{
  "lr_router": 0.000605,
  "norm": "rmsnorm",
  "beta1": 0.95,
  "max_seq_len": 512
}
Below are experts of layer 3 (counted from 0) of a mixture-of-experts language model. Rows are named router (the router's row for the expert), gate (a neuron's input weights, with its number), up (a neuron's input weights, with its number), down (a neuron's output weights, with its number) and show model dimensions 128-255. Each number is 128 + 32 x the weight over its row's rms, rounded and kept within 0 to 255. Numbers have three digits each.
After each expert's rows: "comes before" lists some tokens at least twice as common just after its tokens as in all text. This comes from a sample of Wikipedia text that the model never trained on. Tokens count by the router's weight.

# expert 12
router:100116157119107130103128140204145100110094143142164165085125095108147169134100160186134167122092086111132112136147146119148107152148093078074058140069196189125151110147192125105117152115148169194137113114160128118134151065139150138153192108118124153164128122113116128201151143203118122147164121033098112129104161118169115104130083158145097079104140069118098129153078128146070162112111
gate0:151123114059094135102197176137140151132169141160108164163151172103165177102148110119154133156123130089143087113183160086141168140128118134145098151061125171155137136108157123057122139083143167124121145114125148097084110092116110197092146106092153169167122049087142079175135162103195102160163094111129124132149143162052072150135183116103080137087135146131105149089128109104045078098091
up0:188097124114111155136118151111068102122165112040113127098124148156115123068117111099186083156127154109123095133118089132066100094117100175134093141104122139143107079156094118141110067139157127169140150116113117114211184124181170170164112182219111147103111134026126125137158175102151110129158116101127145134094119073171138187150177119138085155136150133139133143109072134132165072092088
down0:070121120095084106159126201126127133170119121115140156126140168135191097136123111142126145128114090088116149146128102170129172149137070178129132078084079124108129186090144175090138187155156139185125148093120105115136056123111123151105151136137150100079190096105129123097124142155118134133066169112121165097178111120175203140161173150143158135151102116131104138119136125176065131123110
comes before: "1", "2", "3", "4", "5", "6"

# expert 14
router:093103153114106215166085151166122118119123082170103166094124093106132121127097171149117141064201193126102130133165074161112164100143082051110084144061174127062144129193189097114080086152178141148137083134151122143136145086133174122127159082104128110150102080130145109162149121165169131103136124078102123099158110108145110139105108124132106133129124169177087086097219184097093101084128
gate0:159148156128084195138086116113142135083127105150114105128167180175107083079133156189088131082150156111117112153188121099140155123114120121138100156167142130078148143192108105159124140060182131222128146091120191101200160171097132132158120084106134127132084098163164198135144094096145156184148144119125146134102139180178112095099125084138135185153134127127145078127116180135106157109126
up0:156156149112137100128179144119093171098112165131126134154199150061107155115140121105140128125139153095171152106171097167133171122118072103184125191103127164174142109106115121101142104160100152060154136111143096076097127157135157163076076053107109150102109125166127077209081166085123112155128104110121116143081142114074097064045152112170158127128101122097099086055125110141114122053097
down0:111102133138137111109130143198092075147141122171153152147116126132112116128122061138124115203076136133124126140062209124189130110119158192101175136151110106121104137163124152117147103132103117166089124132137114157151121074069124134190173095161135136083118166098082120061149063134144090155088117165072087100103073130141147116163165144128105132160113130162100162132161085148145130140130
comes before: "-", "|", "\n", "==", "The", "==="

# expert 0
router:131103148188148201154160142172139154152107095119137170080110117154112120126089175115132139109133121107118130152129104139092150131142093086081103134067190132121199110154092134086122132139168159171151104111122158152153166111174132182176131132128154144116045119114079146223080157178133117120123150101104092139145139103136157122145128143114106099166158185238098187162140138190070149092123
gate0:107152084074099170068063086087154097158104121134125119148164132066093174143107104178103141108149184161122127144151131046074147161038119096103143134102148067105028135174153113105117081199128142126067200130148163058198134147127107136186180106129114181097127112097139120168143093143162199219141131091131123125120159141169066099108136160145143079085062110115156108134122134121069125150119
up0:179140062063179144094186157087116183159141100132186101173128144090093103131114122111132098158128116131130061168082111130135102098081055128064128127115113122134073134120105149100178136164197146082123108093058154159176157108118140151100085154094154063133105138152065138121105146155147109119069148125084150132151128101170142111075150103127082154053138125164116132103103161108137127113141
down0:148090093145138091154142205131152119137140186132196169158114070108118083112125153101183122152128124078117113163079141131183155114167143130105126046150168161084149094095050115108166119057144083128178103107097152201155132113130127121155112151119128104153174139155117116139134130180138159117068096146094119123100139121093130068089135127121108133046131153197164172140155147131145077090136
comes before: " the", " ", " a", " his", " their", " her"

# expert 5
router:117128118099127163180080116211134163124121115153108150155109159111137158128101161138096226102108086172079080100122100132160098123085140040146113085061168171101158216139140133113120144191136151194133106151127114090074138078127098118165161063195158114143103105112135154118170136173175150108061164128118098098131139150194136116112134118150150131145122146136113111106143130184062118135143
gate0:142136100129167130122103134096171155127161115150164126110072118146159113189140153128125122138138101096100097146106139076145141113158125156116144119054127168117089131128155191180178142093120165132153107107101193095149120137124174165108071160148136076166155142098116150115103123149097082156142128141114154130167102156159139225098119145099134195131145079165107173129059154045069134150206
up0:115088209177151065178140175077146149032205152173140050152063125103156144139160109165094146162143111135164134152103141084150203094137140137138147147134159167105171096071132099163087147086108198148150048084154102122127104188065149122137130152107156168120110133110123077105136172125134107137166129121125157126101114178154065120071138133127157193131097106104117147105162185082124120195161
down0:134124115122085102128157110138131026099114136119139141123101079181099181136111121119202159141098140182119130165143156081149139113111185126150168164122134162116140141080092109138117128120172108196133081131147115155085130089141143140172074100119150113168099062124106124131126136145163150103162121137116117142111102132154148080120147101079117131121123148042150118128173115171096127080079
comes before: "\n", " ", " The", " He", " In", " It"

# expert 3
router:088119095127095165102118164176162144140124166173141176111153125147132107157125196136146178075072134153113129095124101116126095082135126082163046121135184159131143142135207121116143121185209145097154113108139163153124120126137127100115189141125099113152104106147144061193156124164140142090127136061154136107186119121146114084123125202108134121141113067168128114150156159091116131073114
gate0:126092142101127123114122136122134133148121143120167113115168116147139126156130102116113135095123131104137113172104161121143061115071151101142107126133123120089146064144127116153144111109170168077121124171141130179099153125159157098126112151146084182116101167135180092194117147102070175173095133064160179132111113074136138128180132147101152089101152059084116134112107128138135162086133
up0:121091152089089122145185068129102078126162101076112100133123116154134122043155108164127136185119148077124107186127081112110172159015098159161176140116129095143133109152106195136092091112078080134190129104151157146133104108105160130113087164114130133116132113168101145147123159145083110145189118179163132128119140124168146155095155202108124151148084116139107188113087095062171151126192
down0:100112056099136123154179139108095078119063159085110117088156161144131150129150148149129145111068088123134108082132120155114116111141153067066161151107101155191154097130141088159140164158088143161170074151090186185099110116170136155188133164155170105159147184130150064151102143116137117140119107113109076140142147126144154137140107125174128192164157101185120129104068138179147187125135
comes before: " of", ".", " in", " was", " for", "'"

# expert 7
router:084163178146172131146121195117155148166142101138174172040114124119113130132073179149086159095017169103099101160107129139151108133167150070124092094109139141155164116127177069094088106153143146174151089174124140140111114122141125145163161101178113126156115090127099138130079142158184128149137144099152101118127097102180133152125091134170099107154112095181089183153131131121108144133114
gate0:118155151146115110182127036155131141164114099139132162096095198079127124094109118110094095129178143113144114155143121140147173140130117137111108139150156114113147075139101154115136113062106102146070117166124074121147139120132133192135128072146136144206099085060118085075076141187095100100197168158139105120094117095106110159130116125115127122134147132086114130114117176161108131143141
up0:152110090086109148124147152182136119102105163168150131091147126121178118168107110114112125175205120075142148132097103120134140110129089099134164130096076148125140138125110122084176139119174102098224057145094088125102085074147099123077135108130113109085094116121132144122152184122096130122066131121150194115156103165113172127141133114123117104104147088114109140112139084181108140144156
down0:174122142142137165120125146102112147169094135136128110125146172139177136105107089120115099110170111147162142121153165155133081089090171163130121125163119156146088144072142094148196155155129112124099142107143103163138133122182156121105123103166127101130157177161139123133093095108110162155116113130191156123146081177111056099144086111151149165124116124129089165165133110166156181095125
comes before: ":", " |", ",", " of", " in", " and"

# expert 4
router:105183175119090120167075190152103100155118067121150163096117101127110233115067167162123115132073116109087119123141138157118115127102134165072045131070136192115152106166136108112083099117135141121110123122163120185136119091172142076121164104134154095153111147114136134110097177162199141126164186092101168105133145105140162122132088117140092101097127171174085122122176175137081118131137
gate0:102166116166159152110100151139191150057093138119094132091146121124131124146138214098075152108158087118122090144147149195094104089161131086082130082172184132119116142121123180174128109105081087131124151099132109094108146186076141170178143111150104187123040113119171085120088101157144089142137105129129149132116078108129149096114156182120092167186171112105136158153121126121105145100156
up0:111094088114118147118152132147080048180111141154158194134126106125144109098129115114213139134137150132121085104146091101149152168141116172168108130068129175121131150152143160102148094157162212153148094144128134122093124087152117122130138105165118116138162107115056114190143140148147184121144117133148074141187173133171105146146095109083102091095192141155099113169098093185095116097145
down0:127091097124096126176122118109110153168115112124134123171089142121186142141086146120133171098168106127123073074140092153082119129188093167120128080167122148139136153134146175110179110088134127112098149119067166146084096225140098153162139187153091137157105101142125178179109159148167154128119149139136136121155189093083185100142132107112052086137211160160080111118139133173051130139142
comes before: " the", " a", " be", " an", " not", " his"

# expert 13
router:070123150137136124138132145173076115146062072149179165088110071121185117157109165172138164121111096137150140101145114174125137173149109105130094178030143155119138155170162099067160148138137129185133075129129125108129186095163151104085100100163126110145133151138111135170081129151106120111100133017109092161166113113128091131163138175109080121091124109188081150145116155142072165108076
gate0:053106109165151138165073163137120141118072218153147123198094111192130114080085136178130119153107114182057135173155107188141098164155170093134104160140210157132193197108131152141172130160156184131124183139125113133148095110149140143211163118086124118084133164092169127173131165074152090147101116101061172168164110144133104103119125182126101120175172094120081203125126117110080118146095
up0:078099109130148138146118148132081131098118164127121134151102171123124080116148104140162159111144103113108116140090064130143136079143120102100148145116177201182111155027127122131120100150212164121110108107163155131174101149102131104168139130116106064159152157159138126170105129141141069186124114150088143162111099069125056167127159172134101172109126126076136166123103182144113162153133
down0:127113068096172107150140110110128142139176161154077155080129107134109098123194121109103061125169201084125063143153086079180141178126160157067181116123145147186093155130177101094089112177118134163119123188079134124139092146113129103140093137137158108166138081110194035078090103126137127105069141149127109140136188106149150116183106167137131208199063156093114149098111116102127108120106
comes before: "1", "2", "9", "8", " States", " York"

# expert 11
router:124168150095153154130137171201122152142134115149190193092103133133163150128100217152144128103103114159093110073168090113124120095139129152119090141048157199104168177131134049083159146120114167121123089138113137134109137124164130142128164069137085129109128080116111141196185134123165142078152159093160078097141128107144086176152127151109123131112131103203046193097146122128070149072133
gate0:077142138136080188137138159193136139194165098180150139153100100141132091179145088101146132113066069175112157188101143144152121129082130088100126141122123154120123125148160094067161104137089130122094128107110186135147134080146110091114130074110093091136094145124076157124082119195160116146123142117133122092201121124154119143171131151155131162176073119140123116162161143115097133212111
up0:149148177140126141207100152120138129118119153161136175114145146110125119129121131168077145104119158136157054072047123156131130109111125128068127093096152153158135141119108101085100173122147120133124125112137143087095122140106132141141129094076106160099115161166152061131119094148174107107068088126152067161091134177161170131157113181087108048092126139191163148159212160162101154109100
down0:126195160079109147125151082153134172121098158138142098139106158104118127126170100022163092124129109142037091138173138116122165118106083134182123148090121088177096146119158084138144223159097138176164145142145107128085133085128160110125129107077153101097076125167157144115178112094123111118174138125113123175150098148097164165146098123136086141108067158099161144138142129144149127157067
comes before: " |", ",", "0", ".", ")", "–"

# expert 10
router:077106148084113143179074105156109073159107121150167129102133071118185101159065148124119101071119111167116089127100122122103122081118139085064119101075195146127126154172172140115097150126175118132077141131149132112101185103141153158177158082143109149092119129082133113171113159120160231104114121046145092146132113074164080154097113149111112101096161099223159152178109205152107134136134
gate0:089153152177034103165097133137116108100152098103090157152115146212146129153101156129108146135121092170099168081155123159099122139145144144120142123146101138123141195169167104143100101100180079144170119083092130096071110185078104134204146081216142193197088056159100171094085137102110086145160137203154090128100135170116120154110115122192133082145130219147119127081186101156144104097082
up0:101133070161100124115109126105133106103182128160111123138120157152177173137155148115146152125136125220181142136197066177090086135079102077141126073112078134146120165210187169129094091160145089180061120126107183118089091125148199186103166186235107142171089069131163193115107096102166134170156102095148076131121145099138136103068089134132121126167129139147184115099142156155097122142079
down0:141093102126095177138154135122134127121147126146155123107110152124139192128114188128097114078211127114188144136109130137105080167166140112136116121164110089229088133146161136092070144153104106193095165096127125109112188155126142144181168079164122176091088131092106138145184072122160122161116166094196137070145124157141139128124122155158103075097136127136178161093125116091142104094114
comes before: "0", "1", "9", "2", "8", "7"